Experts of a small language model.
Experts: 12 experts in each of 10 layers, 384 SwiGLU neurons an expert, 2 picks a token.
Training: 492M tokens, 3873 steps.
Below are experts of layer 3 (counted from 0) of a mixture-of-experts language model. Rows are named gate (a neuron's input weights, with its number), up (a neuron's input weights, with its number), down (a neuron's output weights, with its number) and show model dimensions 0-255. Each number is 50 + 15 x the weight over its row's rms, rounded and kept within 0 to 99.
Before each expert's rows: "mostly gets" lists some tokens that are sent to it at least half of the time. This comes from a sample of Wikipedia text that the model never trained on.

# expert 5
mostly gets: " November", " March", " May", " February", " October", " September"
gate1:74 78 33 43 71 41 72 67 43 43 53 53 33 29 40 45 49 40 52 47 53 43 65 50 86 44 24 57 40 51 54 35 62 57 51 64 43 58 52 64 09 71 59 42 36 51 51 62 44 46 41 50 63 37 32 49 55 23 76 67 42 41 42 98 57 35 58 45 48 60 62 54 54 51 41 34 72 69 83 72 57 52 39 63 32 49 64 59 62 37 46 18 31 38 69 68 53 53 57 59 67 41 62 73 33 78 54 62 33 18 58 35 62 43 69 19 35 46 25 38 47 46 67 53 71 45 44 42 39 48 46 43 50 62 42 41 50 75 48 56 34 44 33 46 53 44 63 41 18 36 64 19 70 51 87 65 40 30 71 65 40 42 46 61 43 29 52 49 54 56 24 61 53 68 59 62 66 44 27 33 31 38 30 81 48 72 54 41 65 71 71 43 56 41 31 42 22 51 51 48 30 54 56 46 47 40 46 70 28 51 67 74 06 52 34 40 36 91 35 54 77 56 38 56 39 49 42 65 43 44 35 62 70 79 58 46 50 71 40 50 50 55 73 53 42 82 15 36 52 13 62 32 41 60 65 44
up1:49 40 13 32 23 34 53 55 42 69 43 64 65 55 55 35 51 79 53 64 63 34 44 48 41 23 43 52 63 30 46 44 23 72 79 73 67 42 60 46 52 46 61 49 77 80 38 49 20 53 36 66 48 57 40 63 47 27 44 35 38 56 27 51 82 56 28 65 45 70 51 59 53 58 47 40 40 65 38 46 09 60 49 65 47 76 43 58 41 62 37 31 70 51 34 41 76 49 49 40 32 59 51 70 67 39 31 30 63 51 50 67 51 38 46 51 49 44 45 48 68 57 56 70 41 59 55 45 64 42 59 70 58 52 40 31 53 58 24 59 37 63 56 38 73 65 35 44 53 30 24 37 45 65 38 36 41 71 58 57 75 76 24 42 55 75 33 39 64 55 49 52 67 34 37 52 55 40 43 70 54 52 42 49 37 85 41 44 50 61 29 65 45 40 42 77 40 78 67 54 74 68 72 76 50 48 34 41 57 57 56 28 78 16 61 46 42 45 58 53 22 43 48 53 58 60 28 57 58 69 10 59 59 52 29 90 54 61 61 42 29 48 45 10 75 22 40 57 46 67 44 46 36 60 43 65
down1:62 31 51 73 62 64 60 28 72 50 64 32 51 35 35 40 35 63 51 64 60 78 43 83 37 45 42 56 63 55 64 65 45 48 54 44 53 46 66 58 63 48 53 60 35 38 73 42 41 54 56 51 58 68 71 66 71 47 48 08 58 50 64 61 63 55 56 93 38 48 38 79 35 33 60 65 85 45 67 70 42 67 56 57 77 49 47 53 48 55 44 21 59 80 55 35 59 34 57 58 53 34 39 65 29 58 57 72 63 30 55 58 79 58 40 29 61 38 54 56 35 44 65 49 71 54 48 58 59 47 46 76 40 72 32 56 36 29 37 39 29 41 60 36 40 89 49 38 35 63 46 67 54 89 60 48 61 54 72 32 65 43 39 56 44 38 39 46 51 54 60 56 62 40 68 25 72 23 77 50 32 49 59 57 56 47 28 44 49 30 41 34 71 63 66 45 56 51 59 50 47 59 33 36 49 72 40 64 63 58 21 59 58 69 48 51 41 19 57 58 45 46 38 66 56 48 60 52 53 79 41 60 48 37 37 65 40 43 54 51 26 51 25 53 46 39 61 47 56 62 69 49 58 33 48 41

# expert 8
mostly gets: " k", " g", " water", " c", " t", " \\"
gate6:47 57 39 44 61 82 54 47 44 38 43 11 48 71 90 63 51 36 52 31 74 54 57 52 30 59 61 47 52 49 50 65 48 41 53 54 54 44 15 42 27 63 41 61 32 69 26 47 43 59 23 64 54 72 49 40 53 39 33 53 42 49 50 33 58 50 48 42 40 57 68 52 48 25 43 50 70 53 59 32 77 48 28 34 63 32 54 52 67 66 57 86 54 28 41 61 47 40 31 69 37 64 78 05 52 53 69 20 39 40 36 58 65 14 71 70 40 50 57 29 52 29 26 57 30 53 61 63 61 88 69 62 68 73 69 64 44 33 36 36 42 67 48 49 53 59 49 28 32 54 30 44 78 42 78 42 54 43 45 29 41 49 65 80 43 46 43 55 76 44 47 30 67 30 36 67 34 60 45 56 33 44 45 42 51 69 44 36 44 50 73 50 36 52 53 30 29 30 35 44 57 32 58 39 67 55 45 51 54 73 34 47 63 64 48 35 74 32 40 86 54 33 68 50 37 46 45 47 49 64 49 57 53 52 26 62 78 66 22 67 51 80 56 56 56 58 48 43 42 52 36 92 40 47 57 52
up6:77 52 72 29 73 47 26 37 34 37 48 62 54 49 07 34 66 44 70 25 76 46 56 31 33 35 45 53 67 73 68 71 44 54 38 43 41 59 59 39 28 36 27 25 41 60 70 38 37 34 42 66 42 50 61 56 42 38 48 48 68 22 64 50 39 60 22 38 46 46 29 11 75 30 55 21 65 46 52 53 51 47 35 57 32 26 56 69 62 57 29 76 32 52 78 29 17 55 03 71 61 61 48 36 59 70 44 35 31 67 40 62 67 55 51 51 42 54 49 67 49 22 55 80 59 62 68 40 49 57 31 38 62 69 47 44 40 58 51 69 29 63 49 40 46 28 53 42 33 55 51 60 50 55 51 61 40 55 10 60 63 57 58 51 49 59 51 51 34 46 47 58 40 70 49 73 50 21 55 67 65 74 64 43 28 68 47 29 44 47 68 64 19 45 45 50 47 36 57 44 51 55 35 73 55 49 20 27 62 41 66 62 59 47 42 59 37 41 40 57 46 40 42 65 65 66 57 31 39 31 80 80 68 45 32 49 61 49 41 56 27 67 83 43 44 06 40 73 54 58 59 38 36 63 62 51
down6:50 43 16 73 45 36 41 76 73 35 49 32 58 21 63 48 58 51 65 40 65 53 45 59 44 64 51 36 28 06 41 46 48 39 48 60 57 55 33 51 29 46 55 23 39 76 26 30 44 26 51 61 53 78 53 70 49 59 37 50 30 64 39 53 32 62 48 42 59 33 48 55 53 35 41 41 41 53 54 52 61 54 47 56 62 34 47 52 50 50 33 64 44 50 36 44 58 38 41 58 53 46 58 20 65 47 40 36 36 45 44 64 52 43 64 48 54 46 40 52 43 37 28 38 54 60 41 56 53 75 31 59 34 56 47 41 29 53 73 36 41 54 44 40 35 44 24 29 49 29 38 62 56 73 49 49 40 40 48 37 16 88 44 31 44 54 40 62 58 32 57 36 63 50 45 58 52 34 79 80 65 59 76 37 52 54 36 26 41 64 59 44 58 61 30 23 47 53 45 97 61 35 77 60 53 40 49 68 57 51 46 77 59 59 28 60 61 59 50 54 53 48 44 41 21 33 84 43 19 62 54 46 79 56 03 38 89 51 56 67 61 61 61 41 71 66 48 72 56 43 49 79 43 19 81 48

# expert 7
mostly gets: " 2022", " 2019", " 2018", " 2025", " 2011", " 2021"
gate0:31 38 56 52 49 46 41 45 56 69 53 42 54 61 72 53 50 46 61 33 38 67 27 28 48 30 45 21 57 42 46 22 66 57 50 57 20 55 29 60 65 56 36 57 25 58 29 59 45 54 51 78 65 35 42 64 44 42 58 69 36 61 36 62 66 56 47 26 55 28 38 33 34 62 30 50 48 71 32 59 48 42 60 44 40 56 57 71 51 63 45 26 38 28 55 74 68 27 57 51 62 61 61 50 92 54 40 30 25 19 09 48 61 35 21 40 66 55 36 56 52 67 45 35 42 29 62 24 45 80 69 44 59 35 62 75 47 47 29 56 41 54 58 33 39 30 34 51 75 56 72 50 43 54 60 32 62 38 44 54 48 46 57 48 47 54 40 66 55 47 75 44 48 53 42 40 65 37 40 52 52 38 55 44 32 44 40 42 61 56 51 90 27 46 40 26 50 76 45 44 44 52 42 70 57 50 73 41 37 36 69 32 62 59 61 54 49 61 44 46 52 53 40 38 39 65 41 41 71 81 61 43 43 43 64 75 39 65 46 29 32 27 43 73 37 54 62 71 47 58 40 49 44 29 50 77
up0:32 66 77 61 11 38 36 42 45 60 64 48 41 13 41 27 30 31 23 67 50 29 57 41 50 39 46 27 53 36 34 64 59 41 48 32 41 59 45 55 48 51 21 82 54 57 53 63 26 40 56 57 67 48 34 39 47 42 36 63 50 51 45 56 43 64 52 48 43 63 60 56 25 52 38 34 68 60 30 30 76 51 45 31 77 59 75 60 53 50 60 43 77 45 54 35 35 54 47 67 48 25 75 77 42 53 75 57 00 63 51 66 67 34 36 22 55 52 36 75 65 55 51 50 52 42 68 48 70 51 51 44 46 37 45 33 51 54 72 46 28 41 38 04 59 67 59 60 60 40 35 42 61 55 33 57 70 47 74 63 43 63 31 54 51 57 53 65 56 39 63 72 38 49 45 58 30 52 73 38 48 42 28 44 50 46 43 70 61 53 59 33 30 64 37 60 58 42 62 58 38 48 54 56 39 39 48 58 36 56 53 41 73 67 46 37 64 76 45 70 33 20 31 70 40 68 51 30 71 49 62 53 45 57 45 51 36 55 49 29 56 73 41 14 56 25 40 57 67 60 58 79 50 62 46 32
down0:58 21 56 75 26 66 59 63 71 59 39 53 39 61 59 41 44 64 57 58 51 54 47 44 53 31 28 32 72 30 48 46 24 28 52 40 61 45 60 55 68 52 42 60 53 78 45 51 46 53 43 35 55 51 27 51 42 54 33 43 27 63 96 72 61 38 49 56 49 43 70 44 53 00 16 30 38 25 56 26 69 75 50 31 38 36 75 53 25 55 49 47 71 29 71 59 74 51 41 33 44 47 68 76 42 71 15 22 60 28 31 65 61 38 40 51 35 48 21 57 53 44 45 68 80 71 39 25 31 57 60 37 41 59 73 56 55 49 49 52 25 38 33 72 37 48 61 56 61 34 67 33 51 44 64 61 47 20 49 24 34 38 47 29 42 88 39 61 47 64 58 58 57 22 57 60 39 48 50 47 43 59 47 39 39 43 39 40 26 31 57 28 56 75 39 52 44 50 55 45 74 54 50 80 80 42 58 51 65 50 63 40 52 31 37 58 28 40 48 38 58 46 43 38 38 46 40 64 36 57 46 36 63 60 39 67 59 50 77 35 62 58 71 67 56 56 31 61 50 18 51 35 24 59 69 58

# expert 0
mostly gets: " John", " Robert", " San", " George", " Paul", " Michael"
gate5:90 60 39 53 83 64 49 57 45 53 53 43 61 54 72 67 39 37 17 60 52 54 61 32 44 58 39 45 35 49 42 69 48 59 66 38 52 39 49 59 52 64 71 34 75 47 40 42 49 38 46 53 63 43 24 64 68 85 54 88 52 49 55 24 31 51 71 34 66 40 43 42 41 36 66 81 56 41 77 39 44 49 62 73 81 61 56 51 23 34 44 55 41 37 42 60 58 53 39 56 41 61 36 43 57 51 73 79 59 42 76 35 50 32 80 64 44 63 27 47 38 62 45 39 45 43 43 52 48 46 59 33 42 58 69 50 34 43 24 44 69 67 23 36 53 58 57 38 69 49 34 65 46 42 72 54 40 42 56 41 37 63 49 71 41 47 48 30 50 62 58 35 35 39 36 47 61 50 44 42 65 65 28 51 31 59 44 38 45 42 63 33 74 81 56 59 50 51 47 37 41 45 24 26 69 40 77 48 41 55 36 66 22 30 37 66 30 66 30 29 78 31 60 42 53 57 23 63 45 70 28 47 35 51 47 38 36 63 55 38 72 55 44 50 52 52 78 40 33 31 36 53 48 77 55 51
up5:36 49 46 44 57 36 49 48 60 77 45 46 22 41 54 12 39 63 65 52 44 24 30 40 34 59 86 58 55 70 38 40 50 45 24 42 54 64 54 72 27 42 49 78 54 51 55 49 62 66 53 48 42 49 60 35 58 45 51 50 38 59 52 40 58 62 63 60 37 74 47 22 58 54 21 44 57 42 37 71 45 56 28 74 35 52 50 29 81 49 57 56 40 41 49 46 65 58 57 66 41 64 56 23 56 50 28 34 51 37 23 53 16 45 20 53 63 69 52 60 38 48 56 62 65 64 18 55 56 66 75 52 70 38 46 38 64 41 45 30 05 37 74 39 39 46 44 64 20 75 72 31 43 64 45 45 26 81 50 68 28 35 52 32 51 40 49 89 79 20 55 61 44 43 44 71 37 78 71 66 46 50 47 55 73 61 50 41 38 33 49 77 35 34 39 19 73 56 39 40 27 27 65 67 60 60 56 48 32 46 41 58 91 52 65 44 64 78 56 45 77 78 24 61 62 53 70 39 45 37 48 77 49 59 18 67 44 31 48 35 40 35 66 19 54 58 43 52 70 57 40 65 67 57 51 68
down5:62 49 41 55 35 47 53 43 66 61 42 27 47 82 36 38 45 53 74 32 37 67 46 48 50 55 31 30 20 61 66 40 51 36 55 53 78 53 64 30 58 60 78 14 34 40 41 54 28 63 36 29 72 38 83 26 56 48 52 69 47 54 38 53 54 55 34 34 39 21 66 45 48 50 45 28 61 38 33 54 37 23 47 19 57 76 37 38 36 18 53 37 57 39 15 56 37 33 32 69 62 39 56 47 66 42 46 79 40 31 41 56 63 27 51 58 51 85 53 42 56 83 64 50 52 57 59 74 53 35 55 35 26 45 43 81 48 48 73 59 56 47 43 56 28 73 39 44 43 72 62 68 49 57 27 38 34 33 58 54 44 28 57 67 56 39 51 40 40 48 59 22 63 50 75 38 45 42 86 59 40 39 95 45 52 59 19 53 44 55 63 62 70 52 25 53 55 71 31 34 56 66 37 60 63 59 28 22 57 15 67 79 36 56 60 44 49 20 54 54 13 54 44 58 62 57 37 26 33 44 47 33 61 44 81 74 67 80 52 37 63 41 26 62 42 64 42 40 35 69 54 24 36 55 32 60

# expert 11
mostly gets: "′", "″", " ft", " ", " —;", " Votes"
gate14:59 60 50 81 57 58 69 34 52 64 56 51 36 37 30 55 35 54 73 48 42 32 31 78 68 84 48 49 55 56 75 47 25 53 62 75 44 17 48 44 49 18 52 43 59 41 29 55 40 37 52 47 77 59 35 69 64 67 78 38 51 40 54 48 48 43 53 61 34 65 30 73 53 71 56 58 46 75 66 41 41 56 39 68 52 49 56 39 79 55 58 53 51 50 56 35 45 21 40 32 45 47 45 47 48 26 50 44 67 40 21 38 53 51 41 55 26 42 84 54 56 73 48 74 67 64 85 68 32 69 46 49 27 33 75 58 46 22 57 32 37 59 61 55 57 35 40 62 59 63 56 60 64 33 50 38 51 36 62 48 43 36 64 47 30 41 52 55 64 54 36 45 74 34 50 18 28 65 56 73 50 27 64 41 46 45 63 32 45 73 42 31 65 40 63 36 72 41 57 47 50 53 56 57 54 66 52 68 77 47 45 50 54 65 78 36 50 55 61 42 46 55 54 26 44 27 77 06 58 36 54 67 32 51 52 35 36 32 20 74 49 41 53 56 45 32 56 47 45 42 39 70 57 57 77 60
up14:44 42 35 57 41 46 50 47 50 65 59 50 50 47 70 57 41 55 47 60 29 29 59 30 52 46 66 74 74 14 65 54 33 27 38 57 28 64 46 49 37 38 80 54 64 67 58 43 32 64 54 54 69 37 45 59 42 46 68 49 29 67 59 27 65 52 52 48 36 42 37 43 52 57 50 36 49 48 50 84 22 60 39 48 65 54 48 56 77 56 51 63 46 88 49 42 52 30 49 27 51 29 43 75 57 38 49 43 33 54 69 49 53 32 20 82 41 62 52 36 60 32 54 40 71 46 41 17 50 68 50 52 38 42 63 57 58 74 76 83 44 42 65 40 71 31 51 84 45 40 61 68 34 38 53 32 83 54 27 47 16 57 76 50 61 37 38 27 40 58 83 20 49 62 48 26 45 23 64 55 69 50 40 47 55 66 31 47 70 39 39 85 38 75 72 61 69 41 74 52 63 39 38 34 48 73 57 29 36 16 39 43 22 72 44 29 63 41 37 75 50 31 49 44 61 41 47 51 48 38 23 39 53 55 28 54 14 59 40 76 23 34 68 52 50 62 67 39 61 54 53 75 77 75 26 48
down14:51 30 44 29 81 31 64 45 36 65 44 48 34 78 40 68 95 59 50 72 54 62 58 56 72 55 51 68 39 70 88 72 51 59 63 25 42 48 43 38 67 45 58 37 57 73 56 64 43 58 72 54 66 31 45 55 48 25 52 48 56 43 56 56 52 62 45 42 31 55 66 70 63 81 56 44 50 34 78 54 35 21 34 45 49 31 46 56 62 16 66 66 48 38 49 26 22 47 29 23 82 52 65 37 49 62 52 30 47 27 69 15 75 48 52 35 66 12 41 55 49 46 53 43 67 50 62 43 49 49 45 62 37 60 30 51 53 72 70 38 53 50 37 60 53 51 47 94 71 45 41 38 40 48 59 51 42 29 48 50 44 37 38 56 55 52 30 44 30 40 41 51 33 53 63 61 47 66 55 26 46 45 50 54 34 62 26 44 39 63 39 49 54 33 38 55 57 69 49 40 40 42 83 03 51 33 40 42 44 37 45 37 48 43 37 40 71 36 55 24 58 44 44 69 29 54 43 53 75 64 86 61 46 62 32 50 49 63 67 44 56 41 32 29 37 32 72 60 57 51 46 36 22 52 54 35

# expert 9
mostly gets: " would", " because", " will", " if", " could", "'t"
gate1:76 53 76 67 54 29 53 36 53 30 58 36 25 64 65 61 47 21 47 46 37 22 26 42 68 69 55 55 58 36 64 74 56 62 70 63 66 50 60 60 81 33 63 34 45 40 61 61 61 37 68 57 52 42 36 28 33 39 43 62 51 42 44 87 40 42 47 45 54 69 53 65 55 57 54 48 32 44 66 34 42 49 47 44 44 84 66 54 65 47 32 52 52 69 15 37 32 42 53 73 72 66 29 46 73 62 45 37 14 52 46 77 88 66 55 42 48 37 59 34 56 68 46 59 44 34 74 55 51 47 43 36 76 31 44 43 42 64 42 56 43 34 72 33 16 38 59 40 69 45 42 56 44 27 56 70 57 56 46 16 46 40 58 53 39 58 46 32 48 55 69 15 68 75 43 54 37 65 36 21 16 66 46 63 30 48 50 61 40 66 26 40 48 55 45 53 64 42 50 39 36 46 45 47 36 51 40 45 81 64 57 65 40 89 57 65 33 73 51 53 54 69 45 25 39 47 68 36 65 77 49 67 28 60 62 71 31 84 55 67 60 66 48 81 57 70 48 53 44 44 49 33 47 34 38 50
up1:75 38 52 49 56 35 32 90 42 51 33 39 20 21 49 48 46 48 75 84 46 39 43 11 44 54 25 22 36 50 57 70 20 34 70 58 15 59 50 64 83 21 40 24 55 61 45 52 30 63 53 66 31 24 48 66 49 56 52 58 64 57 38 64 28 49 39 38 67 52 48 81 55 44 51 63 38 41 66 31 31 59 60 61 46 64 78 87 71 66 43 50 41 69 48 23 63 52 44 39 34 48 41 26 47 48 67 34 42 41 46 33 27 47 64 61 60 57 46 66 67 30 52 57 29 34 43 61 21 60 53 51 60 39 56 56 40 72 66 41 52 66 54 56 37 51 80 56 41 27 68 32 24 46 48 47 80 26 41 51 41 57 40 38 62 57 62 43 52 45 70 32 58 68 70 65 53 62 36 50 52 66 54 31 46 64 40 55 47 34 35 53 47 42 38 28 41 54 47 12 60 56 56 50 61 51 67 37 47 58 65 44 81 34 71 35 58 67 42 52 40 60 60 73 14 73 30 81 76 61 56 36 50 24 50 21 29 56 44 46 32 44 55 38 41 42 26 61 52 51 71 58 56 37 59 47
down1:51 65 21 50 36 14 47 48 54 37 56 58 51 77 45 64 68 17 82 26 84 46 79 30 60 54 69 35 57 76 46 55 67 65 45 64 40 42 54 49 41 60 65 36 57 58 32 30 50 93 82 57 68 28 45 49 57 52 69 83 30 73 56 51 30 40 61 38 45 58 44 42 61 59 33 45 53 53 46 48 42 40 67 49 57 67 42 62 45 58 31 49 68 30 39 66 52 39 73 50 40 50 59 39 23 37 46 51 25 59 53 33 42 41 51 58 50 23 45 51 65 39 40 38 45 49 34 65 47 62 44 37 54 56 35 37 31 49 41 31 60 81 42 87 40 53 22 52 43 27 36 52 62 30 41 63 68 40 59 49 59 67 70 39 71 50 58 61 67 56 75 37 58 43 33 56 37 45 76 28 68 59 76 54 71 22 59 55 46 51 75 60 73 50 48 59 43 42 73 35 38 58 61 26 64 50 40 50 54 60 38 58 36 41 27 61 63 19 58 53 53 54 41 73 53 40 41 68 53 78 70 42 35 43 43 29 53 21 26 75 64 16 66 38 35 54 51 61 45 49 54 45 51 50 54 65

# expert 3
mostly gets: "\".", ".\"", " games", " life", " game", "ations"
gate8:39 55 40 66 44 38 52 61 32 71 43 79 44 93 32 52 35 47 39 54 41 57 61 43 50 62 47 54 61 49 60 55 73 54 44 40 61 32 37 56 82 55 44 44 34 73 47 57 48 20 51 57 41 65 63 56 50 42 57 48 46 56 63 41 46 61 33 74 63 40 48 31 55 54 52 32 33 67 44 38 80 52 46 37 34 53 48 36 32 58 43 49 67 38 46 80 63 28 30 50 46 69 83 50 50 41 42 44 68 15 49 44 49 46 61 36 63 48 50 64 62 46 44 46 38 78 26 37 29 72 69 23 32 30 19 61 68 44 54 39 29 63 32 67 46 68 54 64 41 29 49 23 33 52 53 32 65 16 26 32 27 41 46 61 45 36 44 77 32 30 71 33 17 27 30 79 60 54 53 58 28 62 36 48 65 37 25 49 38 25 58 61 57 62 24 69 44 61 52 70 52 54 64 42 27 27 41 44 71 48 43 32 31 54 43 75 51 61 35 68 53 35 37 67 64 53 29 48 45 33 52 35 44 56 44 22 67 45 59 82 16 68 63 49 61 55 62 54 42 37 69 30 39 93 51 30
up8:40 60 55 66 71 33 35 59 80 46 54 29 42 45 79 36 31 41 60 27 41 52 47 50 51 33 55 33 57 54 36 61 67 48 27 22 25 90 43 55 42 43 37 24 42 30 51 78 58 45 45 45 38 44 39 50 71 47 55 42 67 57 57 34 64 61 30 31 42 59 34 39 08 45 38 35 57 44 61 45 42 29 74 53 57 55 65 49 77 23 37 51 63 60 51 68 45 59 56 31 31 83 67 53 55 75 36 57 45 63 62 52 56 46 26 50 38 37 51 39 53 54 44 35 11 41 53 71 44 32 53 47 49 59 72 47 71 50 50 45 47 48 45 67 42 79 55 73 53 43 58 57 48 89 59 65 19 52 59 46 63 56 26 60 49 51 52 59 81 65 50 50 57 71 82 57 29 41 59 43 44 37 35 62 38 02 33 21 33 52 39 49 31 78 54 23 39 41 68 12 42 41 50 36 18 32 50 62 62 38 43 56 68 58 06 42 54 28 63 79 56 31 52 51 58 56 66 40 51 58 52 59 40 56 67 55 60 57 83 54 72 37 36 39 38 40 52 21 60 57 52 37 63 57 19 57
down8:43 51 50 47 60 51 28 60 36 34 43 38 61 34 80 63 78 42 44 45 49 39 57 85 68 53 26 35 36 71 59 75 50 53 38 57 47 42 31 49 61 67 47 34 33 20 43 66 41 42 29 66 49 23 64 32 55 44 39 38 29 69 39 41 43 36 58 35 58 38 52 81 25 30 35 11 48 66 49 69 59 38 70 33 54 29 50 40 48 48 38 61 61 48 34 79 24 79 53 56 44 52 43 51 62 39 83 50 56 55 21 36 38 41 65 66 60 70 67 35 33 35 20 46 74 46 53 68 38 50 63 74 66 45 85 40 39 24 72 59 37 80 13 69 55 12 36 37 35 47 12 66 60 35 39 29 62 54 46 44 57 41 77 72 39 77 25 63 53 44 60 67 60 42 39 48 67 65 55 35 72 64 63 49 36 39 45 28 62 64 67 68 14 75 63 46 70 46 35 43 61 49 45 46 63 47 74 54 34 46 47 30 52 52 64 49 38 63 54 24 21 24 58 52 49 56 55 37 37 37 43 40 49 58 50 73 32 83 78 62 31 68 63 57 50 42 47 47 61 25 37 24 44 18 17 49